Weights of a small mixture-of-experts language model, trained from scratch on English Wikipedia.
Size: vocabulary 9260, 115M parameters.
Below are experts of layer 2 (counted from 0) of a mixture-of-experts language model. Rows are named router (the router's row for the expert), up (a neuron's input weights, with its number) and show model dimensions 480-559. Each number is 500 + 40 x the weight over its row's rms, rounded and kept within 0 to 999. Numbers have three digits each.
After each expert's rows: "gets" lists some tokens that make up at least twice as much of what it gets as of all text. This comes from a sample of Wikipedia text that the model never trained on. Tokens count by the router's weight.

# expert 22
router:415512464431514499523531506476511489477515522517515477517410511602450596466498481500491487474461536545521479446461518499488463540563455454496505480542475508493478481472556494505376500427503518503453508538504501475519523460555424559483437547
up0:480419507531501508568439445461556477530520519493577616539440475516505493479426438501514474523512505500468426462588533500464518474532530501461482457513569477476507561461572574490454515531496534577497514517508501468491493389556506502460508514
up1:525484488508535536544549505530527491496502550471438544468512518521491468461493430535496639449552577513445427514489484491505569538520501502514461506540491460569502536554518512562530449460490489530493518515510558532514451481501459560456469528
up2:487531515522503499607519467508537514529510432533506463534483527569474550501452599488529557573529533447480450501503486500526521549523479433524457428411486450486514487478501509480480451452493486555495543519424456457509528443471482488529514522
up3:516481462484445555505508445546475482450421507514503514466507557415417467459456553500449509503468495522486527526493495530510511543377528485496534542561560486492474681542481527506491469508596440443464392392525521476466538490470486564545564505
up4:500535526511483540487506516504553463487489475597471487471510494465489421475450454517493521539504550513508453583505464527516488422478453483497527556588548488525500463475495502507576459552523475393483467517484420455471532556525466541490503520
up5:513510472533469560480494454542549442469430557486497503579515548490528525519514461534443482453471538523464486506459596449481553476494458555469498433497492544408482476481493512396480457560489495493465457561483459542483483429468457481507552488
up6:498532473467498539534435533416484444508496522545495489455436478512518493516447475494519460523553560504444509520484559490460495574492485557480553464428577536541555439456494528450511505470482474540458422433443478530574526463453485455480548512
up7:478505464519528519422498525465506447451520552552503543509487478474541462517466485435485458517503553482517502393477502491490516471572549490546552469494524526469536502501487511505508550494545457543473518520494572435524550464573544496562521521
up8:541503480531467485541568422494525443593402513521473498598571446511506523461492534528512480493549559534462407557466498502499462469489456511592433520488473504436451520474508495448513490497505478457502509535474555509454508476446533513386461518
up9:489448509520470524553526502497488518526529561478539551505529424511489443525520424527508489521564498492514490561555550487519472592417493547590455483498523462459560549513483543492478443515497476472472518506459495510479487521456487508530505513
up10:506504458533514497521453512513589484503469457486492519544555519463500489518458525458512538463533492486512495545470457560399544517506497598551530461536486458509514530533543510476589434514472486483465498546424517610448561481561552549566494485
up11:467616527484518497561546568430513473455428505455484483553509495447445442449406478482458512538541570494491495487504532464404522463531458492479502491485565465508423482540451455475450539527525498459450510479479531422560546456505470451535515543
up12:526496524554509452600516445523444510504477442524515475549452488487441457442502479507536515524451523432468500502452492506519523446519463496469500497523546540511452533481561550432434456475493474519404544511542568426518483434424512516491501486
up13:504491463503490458522438438504468463515465496507445486492509471439476505441454536505512446554483547500448503505518513480475459490433483563554461556485523489458466534548517534493515490541487517511488498431462556481469584399591429568475509502
up14:545504552549603524521562490481496479519452550514464557518453500545465535456496569512508461505598550482467482458556502472521467514441450423472531437513513494485433575495548507455465560478475471450474522514463515489561503434451384481464497487
up15:537509532544457458556475548516448474511444542522462539603491481490508493503457520505546440517535533528474401551411566508544524518490483474497507477484478479467473447485566450429514536559518502532430427478494548583506461315490419501500544469
up16:523504486544481503509559504558539391490518477474479513517488504463499490545503477552492533543563499491467447506485534538510502454471541512533485431483495448505461518532562450513445474529459541516449470536480576520507487449518507576528469549
up17:526482467550511471416516477465548459484457539501524552533528443503514483537433534509532511552573489495462546531489466485426445491511370535553497506456434522468487521516584495475444508531471517498476481502495515465485522441465486602467495496
up18:569461500603499499537493518510456510543529467480496506602512436501481469406444575496476452514586522507473499580462492562548528573445505526540466480538514503513487545487559495512514503466533496515484408544484499541517517486500435494502559495
gets: "|", " |\n", "u", "a", " A", ".\n"

# expert 10
router:496531473372555459521471476446513531625495488412453472499536525518509524525542497451493506515410443524521537524493461494485480533446552479540504519523523543511475499505508479481516546468465482508483530520500475546482444548524494496556497517
up0:575555497462509490515544526543530441479518458462427517441451555468396499537428444437582494595556555492543491537506523499489526524483473481472478516533538418503577533548423480448576516514445473498552457468486524535537532497443538560490469478
up1:426561532504488464526534502431536484502491471492460543500450459461451462549527467473517509533473497476469460417513474449454513462477568524530494497513537513523534523458496578460449476540506430500516566536583496469480471421494486489424580533
up2:473585480516491546523538440510513483490446509449426474504447558472538434460422526452525503555510513454532463493512526494493534510410511501476426427457475452512502448478567537548514531512438513476571476520447471529490473502466532532519532535
up3:527423509504456492526457533484511447530577487513503462498479429494521547402496465518511420575531467462409459499412490457434503470480479465593454487436557453501547510487504509493472452547531499528488558520515475452589526479492500469465506477
up4:444447468469556456455491488473593531522476559477513494510485488484488514358471537441541500525462526462438498568473585465471583468510485489568510552451583430520533499555414491508415450487583430476440465522446550521436504510486507586562434493
up5:560528536517442517600464511460476520497546559468502372517565533480486499558547588479505546504462525508396476574475549563441562453505501535528486513463555447476454519517506481586543464573493496501514505454513526560481521554488479418459527471
up6:544499498509460464610483447588503495542548466507454342502458478457515456559518450493446494519498529509401495511490440511483570458543585582576548530489488488491495490573478579514562534520463465476537490461454458555489489438506576456495529517
up7:562457499483499478526491468518519488499461525477432575513550520531457497526508498488541488503538530529503503496522535528473526573572531473514518544442519478503404559521524575494520467515431472567526478435514568492445515522484550566505447541
up8:499485449483501604569524435514570448525485535509469487513525514481502475500453465474509460582512471563513535477519504542515614493460520612463439450483522522473474464594477516551479463543518500511465521534416512505485520517512365534608501565
up9:431530451467515565523593523513568457482465556487469529510534500435456482502500463500513528477497495486409502537471492467559510509579387481414445564538527496485498498577531544492513513539526455487429504580490465481538515481454469499473545497
up10:551488460519459453538499502448542509495545555483534528584533530456480496420464540494500479577520532509527491512463521532462485531557464492499465519509488508463501575462507553494485535505509531496414495441487513493539464475508501453495520505
up11:505496403533517493566489527521520441430500501515508456565467479507449560504460475541508484523521496482431471529491501453529464489464459506554528476462571472493423519513507583475526504481494493448465525579482450467494541494458507539498588472
up12:460485431457485531535525513530485458470441493546496489491455443519474583486426504414444540521470468467467477573479506512435456469384446536519421497508562503509519488437578517478567540508453548419547503534490451495421524451389549513529507501
up13:515489546502552494521526509484470452529535563480448496471505472499496397449447465463443538572447535519503443412512453517470552480484499544492512467544557406495505555583473455539433528478465414482548492466518529521537468424453449530523531490
up14:527552393530379542552528522570524482505470461511424448470516570500552448545437406494377479528457493413498489543499524493546555520494518514478477486464521474510446537556492533460531479483451495527521514499483501489496485494482445518548477531
up15:469477485516422505582528535527512498403431517522478539583567492558445627540546514570477538510546525467488572468560508540516529529473482573503505477479455551525428560555549527562465513447551546545478478424495599504512499525490499549587519501
up16:522457482490578511573511417441464458527506520564436490507516484531518477541548512469602456493488489476479494473463455519477458482531513555491514524474511547526471542508484603477454496597489448551568448502461464522589487438503471570443548598
up17:533536470522526474494448395529566481494450568572473485479482520461513557503452496471562557587534522476507483493486487554550476513445575386462489545502542447529500526517525447477520533548477426501485522505515512526477532437424513518581561479
up18:475446492492533524518544499528608514535447487524536529540485484513522540507529493497452459482509500465455484517451471499493618539533479458543445473406522500506518488523506555398583464447402482519491530448458552469546517481475495457530496441
gets: " |", " to", " for", " as", " by", " on"

# expert 11
router:506525545512432537485529528472454478503512467500421477457451496487512510382440500505469542498576434530563512518445464518473482435494581467485549494522513476484518541511533442530494535517482545469461531570502482378435566593508458557466496513
up0:507543488504538478548479539574450492540467518498483514535504454459526497465578555496541476527521465491498473529567483476539508464473458529552472457453554426489509517478478562450495469529535417560435451489475488579494521518469508408565516481
up1:500544431489504520510497492499505493455488472502455513493502480518459579474507469468528453481468507465479508479481505465461474458545504564478498437514475483492454586505448519459525482494459430596531454526491501515527506507490484502487516432
up2:497486465510518447500568447516511448496415552584477467468454454614477492452541548553526498496484481515512467417479484579468485459437494477533508463474512457522522508518503452538460509457500403554569454444484455472486511528452516520478539468
up3:433514509473442544576501532534537452498485539521536413471523488476543470608495475542468464541508540451489450498501461521464485499505548508459465555465527453501436530513491498522526458523518409524447500597487502541534493515507485438487545464
up4:510482416563493541488505406505494461478472489481499541481532467493457453449478528476497578499506552497523476515481528562528494484552456508490483523511553496443499484520481531479462531488559454484467497513475539549477550394513489489438518514
up5:486498544490476505539432501461540456524518502465435503501459529473503468522405541485499588566562481557501454500502537452452471491451518507549494522438546427472499431564557481490491586439409506526469539561474517462493552532474439500544568494
up6:444406485507487430481485473467458481466562491529533475504591526468465460490536532456429542466529494459505480492485450452520499536407565503459473501427497438501488484466494478462524517498501498369452466463557514435422461527489549422463504485
up7:500455458534510425458511448447475481485455498541512519499461491502534412571479508463477456469551529520492486500569512478494541526463453510524477527537563475550549498522465476486553449562523485461455510519467420487464526411556532539458463580
up8:450542491573454531476517426473477438500490533507501516520458405500481494510543525503407476455524544551511496398529517491435508489445453422520512378482529502557574507497562495515521455457492436449558465515486516415493481592504451494542515504
up9:526466464528529572485446504503474413462440490459503514564422501547486506541487519485549488526467494485463500486473546536536518421495531536531516439479442494463549589529502558551486464509470478515486510501494523497498463501498501463516504518
up10:467463581468551464451406533476513434583536543548477509526570456525465462493449550534539495506474565448513464505516500498514545467525490443462449572466542451455497424553555509499416488586491512499572480501459474462559559538518540488510595500
up11:515549494509548484498497500482461451515428493604520541484500457487570527461590541405574616477562527489492516519476512517443561460558539487552462446495523469507516551497472542543530498533444494498481458475503484522517506512505462441486506477
up12:500474490505558567442520507456483458611448474531502530595581477501506526513454520501501504491553505560494419476449527599540506479541492535455502511450505479507489541545485476532498479507442463516522504547494531543514531559474534518411495545
up13:471570514543518560471453382559488483483484504487456452501514412545478490526414497519492563568475537551494469501329404475532491482445524441531474501556527468383522575451509511445497478533537490499455504511486502529457525532574492521524513533
up14:565564484504496558452575459481526463508452482519449479602527467532529480536558611485374513548570571544433470481484498523471457519442516466478516490464528420490541438557526552485507490548423483564462540550492533489514505502487457465528527529
up15:489515498523493518570523484504525495462489493543440528534507462558522468400462466513549504576482504437515473413538457492533573489467497433537561486535546470509498596556520545545491480488498496495502525512520602433520544445577497490501490499
up16:484453517498462489524522467535533528555407480531528496485532459492412584519457477471513504496526555422472543505521442546463416556496480468494483545453544525512557510527588557497498490528527471582475417539478513468510624497469494458481570540
up17:520532484620494582506433515485529466410521507456492536554544491522523508495506535488480570540477523509503437467501498520462505472461527532399474465569487531438388503570539453603474521518543401475565492488503558439513448514514508469550565514
up18:484498498508500500530556468523433465524515459540434520550538466550473522487498460463437580549547493478510497535525472441420478518479499512464476429478501459531565520490504449522499453518454468499498536517513593519491507511450448483445526525
gets: "201", "200", "202", "199", "198", "197"

# expert 18
router:514497449492566336519561519581497546514526501497563476427451550525480530497451497472572455454489483443482501498483520465511531438538540536487515455535476552500529517445432513526556537508503502489537475525462446493443516436496534580556502513
up0:496466493499512483430550445552561488451507446533381437428526533488463513569472482452499471499559499474501486524506563491510481486469606446462521565559506486517422550472499546481465442492478387525544483524453471507424492487494522455558561520
up1:480516522484507501540489528511551497456482486536530570504528497572466488486424547385511535494464452437468503445445458476512528473453497407507456473455560453498461509469463465520469443517541530498506545509434534436477449482534529478457518461
up2:510467517517551456515577511559485474533498543525515452541467471506422495535546510557502498489583465531512534518487516549427517552435559480549446573498544485449535515545458449403540592577423451493422472584532473486577463494464501514429481531
up3:477457449491534561485506513503508457502463456456476446532467560454473532489525474582480462489588543470535524603531544483524462504521498468492465557507572506519497494492535554488462525594447463538513491543466428488491388503420503469539519510
up4:547528474534482529531475434472506500470487518511572476506506489498469491502552514499577492549474494492422509483446511472484536488411511480549458438464489413534496542466503575542449561503514496504543407497480512492498556462450450443501573526
up5:488560458516463471562458452520455520464462543443449471479469456516479481535421472474466491451493515526473536525484540425480506528448497476527508498472519488499444526524463532510496492571489470513555571526493564550520474517474539535515477563
up6:483556517501449527575492496440501521474493487566482462518491445493459527564548495474511540525530505498503456452490498475469479411537549474430511568462490437451469460523571438480573505491507488527458484497490558497550539559452551454491521484
up7:484507579521500459467453491510475494539495475501506459525462477524503520542443465481486525506506457478494492527473449478509494524540495443511495502505480459458501519506539563506580481545513507441491503500455413556520461505529525504560495463
up8:481576480547506499461493522532500482523418439527523450474436550468434521502547560494511558561493523462427472505551502528491479481495494440478517495545458474580489481485539567508490453483492420537515503498471537468465492499497517509583513513
up9:481529457502511477535490460590565497484493472517449521493482513526501493500505455578456477508513494507438469497539541497523470469553549483540469455468509498494537558502566494520498441427450460468522547470523482384534471475361526471577539526
up10:517508486487475522523543449497559535491502584588547520547516393390519496401529521461532506529484474427491501478490554553432526466525528456415479526476500473547527562495560417489476487496527458465448477506453542463463505535493566515420559569
up11:538575532455505437565528534460492521486465452466502475435520537443449539544503463543501485472478580512484503444523467473503505428440520481540492518553494516500510545572517464489484540570499481439543440491486483542456586479503456498515560527
up12:525457475501513468528526436518511537537429443554408482454522524444496598511403583505469527576503524581498509536453475471511449491453480519499422537539538491412509513497450497463588474484511433465483515530474566531453510530466487510513526474
up13:568533407525542434497489529546492460485429502497497555479492384566478467463487473451381516553563532525508447492456527533498517492524423522567482445451482505451512484537426518521530481466477484503571580440481440494477506558480496556488544478
up14:492514484491518529501391476470499431481494542510419483528534529504447595500448471506447469480445518510456464564475499531419460568446566513614542411479557502526474529517489518512501390502514515504529457486411485529448473537417439481470507531
up15:502564505565509492558535464509484406474486541551471432508466487480469526448526496479426550560480566505508472456528435491512493488508517449476449511519496463559450564471460450466514443538458465486536507456451475581499514479433446536482521547
up16:479501380495468540478580447475477543554512532530468426471512523466514514527520488454528499514494517474486436612557518463523511515438451528544511469468574515416494430449444540539494533500547494433446526504495596474537527511425537538498483511
up17:524410542493495540517497464475508471491447475486531486527522510500453502461488473449505476429485498528408531466520555453478477484520538522540451469483497489496494474508426574542502461577457475401488441520467516502496425511493480539555494433
up18:543476455533539531528449439488456512502450482519503539448492477570482538533493567473517539534536514465429527490525506488511434529501500542522427424461512522508443481553419605454442528515577494627530506500499559535461460562426492515438467552
gets: " and", " with", " also", " he", " or", " be"

# expert 1
router:450509489487515537519489534485448536477517421486447477446421482485539498532526496439474502479407519538512514464487484489481466560554397496523522461496436504532455520568463501530593532500483508452518508481547493511524542541574530509526458521
up0:506499492448447500559535520493531463487501543539485524543474528550531423559438502489512542484510514473435489482478497438341463464432491581588459492489526525441457528575544515486491456579488504400529419454488565529534505490527460559457472481
up1:591569585514491515524481436472483493521506488532488507516558442466540506457504445509545526494474542522548444489433530511495480536449454438500449443530519485506455513518468588514479475544478518503533509492506433447468448500481479495473515530
up2:539529513486564481529496520529502529460534563521507563528516498489454467546486479461477534491590573500497443532481479540501468448464520484463455420499549377464559545490484504450453459489470515537530474485454555545463532471473551474523520482
up3:493455487558467514496519514534437482554513516544499475487530498493472500514595510452608532517472452520473527482517527444480482550466514507540509415457481527614524514455465514514499505539451357473500472503481545499516474490545523524528499444
up4:553477507517522520551480476529492530525462525481504516553468455499491442522543484524449531509539532453481512443519496503519461414483514481513432488421508540539529444457521498478496524458536385485513500516467461492505516433422539462510536549
up5:543528510546497443480451480482526458487499510506507469505469424532473567490477499475459479465559505512483512567492524512462487540457438499508534499528541438444513411475455527501495549538553422524544433623469478531568453488530436490526476476
up6:470557483509515513524504456456447546458488509441453519423475504478439464551468530504528519536498500507471475490503549446446432522484525442620399548457507447539551525529563454504480525481516506540474485517432533495524485532518440446525509419
up7:494496532536592517534541460504531488464469505487499451491555504445479392446495595502532509459399507550480436415470549422514561510486541463514467437492513436548510520509455488501402518445514502484437517424477447478550439495412464537534589499
up8:563514500516517500506547527516572483482471497542497513505469514458456507534498489439538527497473489449467460500487454480503496497514487476534549483400532450427500500551600513495462454508473493553502475492432541539530495526461482483563532468
up9:500509569508541496585524441506520444436547516444527450518504480545491542537560487437491495478554495454476434536441433488455517507486477421504524509477510492487419513564509563555547446503530433459406499540452499578518531524544540458495517539
up10:467557506486556547560507433463470481505416477488427418472519491480530526490480561519559497505489512515502521508460499425402502496439539460550406532437498413501501557452505465420517495480489553494457457457489529457451471454514518390499519486
up11:578531509578533522513440520493453484534541546538488495515547468463456519508554493539522542524594565512532460562539455550510461498439533486491466492479540499435510496486511504459488480565472484526499503544538525473542546515472570452469476495
up12:525518479500576517521475502502585515479510533563510554476495529569481519524479551485502547513484539537469490596503521465470492500500461511465438456508534410504486453522519485493506507434421530554463486447483492508501477510542508484599538477
up13:467588481498525519542495455480524472491538576561514474545428436431526526523505513483475526512560488493439497486576459498430471512484506454463512418400516484517508487511498515531528447491527573535479484494514462432444491456514486488543475477
up14:465472546564513521429463538471473506474505453528453447529454525469510493444510490505552531528473541434477504486514494497437418481520525453495465556527554433508463486499445463539441495528513500462470454490438522456482454500486480513411526478
up15:516507523531506481496536449497524490522493541534472521507492536526480522498548494506494490534578519513483469505518494547487507478495501438581487493437507509507504574594508492522527513575443496510463456528505551516487577484432507465483507584
up16:539539568466508524539408401547509503526507532489504535547573442539545563525503413434520482515543565432449498587486440439541525526484536518540428498479559467503566455455531536510519454530495511492485493489470522510463452574496577471477561486
up17:497490535499478536512448543502533455501527543490489554526507473478505507542515495541494542476423514518448451518500520490495475435497518569475508517485467504555491449537451578459502478515456470480438495538576532480483527500469480459417522497
up18:518477546468477566500472474491446487569465486488490508486506488507497526558489488468535498528498468487497415498498529504546483476521461549533465537499483528536444555456519489532464525527477491466500482514462480469529474506455443451501481519
gets: " ", "–", "ab", "od", " —", "ud"

# expert 16
router:496442463506515480420580439470482435476463480540499540547524472551477443477614529539558590510598433551477457542464505589473480531503471492464515450428489474458530499555553442452464523513518532485582472516526501478502480460432467533494527499
up0:505515603543464565447501465513527544501477565485552507545452442506501530545504523564472480544568499502509467462489439483515428472535545459520477482516544479488420527426457483563519394481508504527514411548531410501548497402494521470540502478
up1:537527491508534573498550467566514528515442499496539503499520468571505553429554517589445588485565563516501440587520511521447512566468514480431453490475492445424460507553446485540535488463485511531525414591524517523534467490447524528444472492
up2:492475485571491469481585504443499494471509519515495477566435548505557466535471499608546448562518522531507434484523513506463534499420482550464431479486510491498515471472489555543470412532516533512530416474541510500421563507427515537502512519
up3:537500517461462504472516556455513446487483452519529545592453474492469506478527487494459568513532508549480541543517479510534474582483549480448489458513595508446475488455559476471506476554519481521472460493496513536510500408495536609534565479
up4:529484502536510528507503446468545560537537520503509450563496450534512455440550505512489517518473492464423425459454477434528479541480513421509453475509520461497505568567419507486510424547479518472483549489516484416542451543533485509537495434
up5:500437492543392548534473497465427460461489544561503488553483492442536591459472501435512518467446521480496509482454548450476503504509462539432425501491484506546465471532496484550406462453447412427505454525479476448462474529523533472514465465
up6:529519532535503519506510503456523453534498552456522512448486457447534455505516505526515517514490453498447471485530471527516573505511428441498482486470477508438486499513506538503438517490519497465570511480511490511547490442437495542514568446
up7:529534489426489497496514502478436428553462517491484544479551436455480441470524554498506517554546483489452433525498488452486492541486545539474452509458535506425441520523607547517525443479482462520448444471449544609539571481446510526527520613
up8:541429493555555483493481473514509443437456556513558520529436429475474479595460438519552437563511570460503500530519525498526450539484485470541474476481511530470515492474523511482428462500514488608472458482515445498487540582540537498531503547
up9:579550514563618508521515466452514423537525521488440442468466470502482507446460513469536499482598551523458529478540516456453462486520457490500530477465485479531507446538457476400558475541582464569509458449495544522549475513488475491548487528
up10:480534478513456515501497385462432477570471549492475507493466500460527521527566519488525505524585487497529551533463499466481494427560506534475429520473493425452486451525475521514443419565504533458448483549511469465516470510483417517488523450
up11:501444515550578448488578451520452447504513573528486547474559423530530473547534497503509536497532428504512517525474471495503501484551486535575434501511504449480545547472499572499492468494489493493487466554527552445517535492518513506519449454
up12:470484464466524464513492484490514443452511515540506449558459412518526400482556562482541559530476459508457481485505491528495518601484493420573501472457566506474559507408516485501526442503545502396490516541480461515594467466467509541539544488
up13:548502470504474507543473538486491456436467503461486473495457514486524458490416508518501540525436486451574483525422495527435513477427534540470487625467526434448519510524448480479539475500480473436586509563517509420477423496436470507480443427
up14:512511511564487471558480436482492554584500498533532501520527489481436471494475461531517523517487585515499500504524493529469516506458466527460499584445433443470529534481510464493462494508549472504543510452530536535554446437423496511575490476
up15:544449429452482554512408508495556505455500574492451479529544522519509493569474482520535597515546507509530526463560513534459485513471458479523483454498501437515506515589505508434564464484487422491494427479521461432502556452518512573493468543
up16:566559488516468580480480565545491499466470537444410555508497482442429476409510489555382540495523487522438497497444449492448459459462505446541469498506511498561494498459501497493526529502560496526445481529405460466580478484492399613515552480
up17:492574551445532456472558472530499432447496472535544471469512522443500477535503491509455520620456561474495503502537484494529518504502529486540472531531501422496516538461531520456493571470508480552403518489441465545518395495495542412545536482
up18:528585503506571446517578593521486434499513548470455527451451456456455453500501454571514469481461549449485499483420455499486465414495529467493546554522539489535429494580538420415478487552490503499510519542499505521471507551491469529539571484
gets: " |", ";", "|", "%", " /", " team"

# expert 23
router:548607558550575496477519496469476500488550527477541514466521435397455461540476540442572475521569511466453532487524458479503561511494469491528522529593474448552418427528422423522492469527499359515489488523463474469536435525504429483487475523
up0:450488570519513493523491453592524400503469510508514521558535521481429501517426558481538535560558577453495452451480487566496551520505453533554512500513471494508516543459503545510469509535519420530444497528451508512477528438482490475500546431
up1:500454507495527534459492508508434462557483476592490556567618506544520514543489520528547484492499510573484460465442456497478487469535484497501455545466523531481519520518447545527463470510522455485454452489468504569456562464568460475482531513
up2:526507538543525518529498495552476440471500502559469500499501436523512558556404453492501545536546528517524472565511452469466493507428519497479484476473517428543530465529482556485407517492495531418545517548435396545578463467377427525433541577
up3:469476505496542447537425454509575475459445508577461554488622504484486529503467445474516515548520446427510492503505476487466504496440491521509505425525532464508458550534556496493494517529473476526567510503546519548553475507516501476555538481
up4:508497540502493535467507465492559441511481488511482487465499531438478460507411533517543525535420507499438503495537470493504529453445466480517511497490528533521476543569422507456503471470482473534507481463390510403568497527511492495479478507
up5:432495482513474475467498471522546416489396514439516503489495525536461528498510513488462513502497511445494519544519512529526528510536532460433466517484525408563454472538517511563499439596533484529474432486484461521446520556476455525526569474
up6:516454486463508501522483487395457466456531464500507512458523490416456570517485470508583536505462459511452436490523415530506488492480483415466474522479530460501477520482434486521564457427471472581488491553558448427476471482398478564487445504
up7:519440452528457531423487509455522521458490462436485485475524496519610498541477516552590491494520519571488437536539484454529526434467527493548516492467484464480519514556475493544507436473448422463515424507476540485469468447494519517506481454
up8:514496545503518504584514553641474483514498519465458501484515525598433475520487522444499517544463498519456480448511448489495445528510478512496514525531501528408488503456537515502516498466448548536524464477460493531483536448461557503570537546
up9:508541498507545502552487530485469477588508511527421543521501446442511539457492483463521559516521532557493450515462433557468456435521437478463460473466453487459457538491474530542509518469556474444456497505444518467500497519512478503465467546
up10:563471515489525466538425529523571474543519566519502517518534458458482547513513483486466593485472611514489466481531495448534534501513491478421501476525469466499507465522431487460515573545448439540433514588542551494481491468551482481456555433
up11:535569513492531528488535527524557532513484553578445501496609488415532444518483471466515504468476455477442515445554490532486544536457544463529551500483483464542515518445477520530560491498482503510434431484502475447429525556462424532525484502
up12:508532466495552516625474502448495518494445550462551599578450485489503580573452410480440561521489573482486472478537510530527452618498460540533509506454484550556518470506547514431498495542494488554502488399469502541571501543518543476566498464
up13:467576476522536481479475486443577499454415505514503454468475523532537482531458550482514526549511504457440471575494516475422428521535519434563557501524492502522437499392449507532541466538480491499495473491531497519526517492469546473475565500
up14:475512505538511469482567534503532493542478512482489556556478492450505461480510518427480483453446453496435490528511503453511536522517473482451491480423510463505531519525474452522499469516539482521468474576440535513574463527490519444530461506
up15:552484475561456524464474534505486514536545506511502497506492478428458521568491456465517524571517574457448476560507423475461465485503461505554456558546568481478485503509532532437491492543435480561520507571486471551504524490507519486482532545
up16:456372498508509515559553536486455515538415501443493543483507521462443454535488523470570511484495525551521500454492449535517497469490440500455385461528505424499453514502561500542473476469571436488447512522494580430442498407539527517493508465
up17:478560486547433507519435512533523430558540491480537441456453498559519535470482459471539473456474505555437466478478499486514551467490393534586493533500484508536500486527492497486485441511627512528502524511520479522536493494472530515533453537
up18:502565578523486558530462567517488501529450540502475518525540477506535473440488501500507495573489449459467477492461468474544549484541452508562529527487554475532498451517439565491506509488567469529556524487510479544537498460489480503558482569
gets: ":", ".\n\n", "\n\n", "\n", "-", ")\n\n"

# expert 20
router:518529487408456493577537504532494534535535528484579558438423538485574502549446438466518551449498538480542579513543545515539456474519523521519526414471460572486474546393554543497433481462492461561576572576519478459602518477544532536535474468
up0:495445483541494527521495443479442487581489533525534475525478471507504489496490526519508471532554579486519539466499531547503506480438404527477522498531573462515529455505456470457514462537505466499535427459434514501530486532491552557500500467
up1:489490438530474521512525599525556479428385488437530518488493515471433524471491623461507507496456487459523454508423474491518498525473485509458460554483502540483522563517522522493462490478503523501488497538449567527526535503451367399471457462
up2:474511479527545505544601521529439481539511461532485526555481498496497429542504450468516544532496534526522438506447492481546476545438473525500357467507513515453502586461537536499427470506483473470527471482510498539477504405477444440520482469
up3:516515449517496490475527468578497526525517490499492483560536465480427440460532541521436569519482521465467492526556499427491508559504445527505522591504520486410482491499444510564437497518452491546480483527518542538503503478458517476450545487
up4:537508468484483519572501515516483392476502537540539516441461446495485582571542435532489546509486484522477469516522444484485487490540445509528503526505590490443508460531462542529526480457488374446526517526507502525490588486513529474507504510
up5:475452498513448528520501505489479495522480567508501472505491484529549516458489490484548516536519550518414507528487432466491547444528540511455492452449481510548505481541469498424521464544533511537497535519461503467524542565521460571483501516
up6:560496483502447534574506536466530536509442506514558503582602467465520511512444414476513586493490549507516504515511505478481550447421517560512469545454524474448471554417528546535509517476480494512534494461432518466523501471508521484507443470
up7:465437397492493568483531494511435516506456469474474499515524509462461497476495522461501509562519544547515447496546469467463471569499527506514463549403472458508427439516468461462511419558469466516523474494528481488496544487442410478489535484
up8:516466535517501532568494550521532494569529500485541517466500525476452452532507579522457511576528595511469491449471521476503456551501529509478414501509504479457423529503533527530463468468500466458484490483502553397495498467506503459489552521
up9:498496480518511499487509544475499502519530553482524480523472466529466453524383500476463487510532509508495497420459541504528540544512485514461462588474484488513508518582455528443581492495557435492541543511471500543545474527464484546475516489
up10:528542485467444489515531435502481488543462457451436449440475493438513508547489432521474545522479526510466485522497577550455464485524520463510505525417595500517508494524476510434552491550516428479444525529465581458522493512498487420562511448
up11:436554410488496520558515506474541469491532516582489522558487523419441517495490496492464558523524515471459512515487568449512458464475604543511544547496498480508460428448574526448505503557453495489531437509461492482520516512517534471555509482
up12:431492441486457514498453507543509495449466589565443491535507521543516494450523459465553526534495574462458506500526493603489480537481552518463523448513490496520513556525506497446549445470517393468507423567503530509544560586497508449530509534
up13:504487504482494547550470463536541516510525536524390552563447522476481551592494458447520509454462467511485439584490507508486553528550561492405507533431464512433434527554510551493463502452497459525523468471499497446547473439407513470475524468
up14:454524478483514510599496496485475504471432490412469493583546508491496415467484494511513445520429490469500509499512575447489437511554562496517457467526508445461565483437517538457532497530569398473434405483517524496528445558479542510495474522
up15:522480464487507527465523435526544500520483537558493457485496450466582492470497484471440528491491538482444458452520566504446537448485484460495511562486515526510449528529495473493431533480511446533520536448466619425475488487507524495535506502
up16:594530481596503460573502457473517520507482569466484534501477526455534520555459464512538516494531527502463545477506436458474493497506441455487473443439459485542456471486523506427569473444539473527540526453554540509541489583447475480511490446
up17:474498515515455582520492454482512466490534503528475500509469478420456516567485499535514488511537497486493482537521550451469502553512502499529516454539511488495502538484575505428492470502555428486498445537471594430489572526427542516501507518
up18:537522514465520486421443485581500498584461543569447406469485479412467593521522480544533541480583583445475484484560512553459479534504458509462448504536503448438481507536529493537501474510548475470474455521526589483479545483483482476517466477
gets: " was", " is", " \"", "ing", ".\n\n", "\""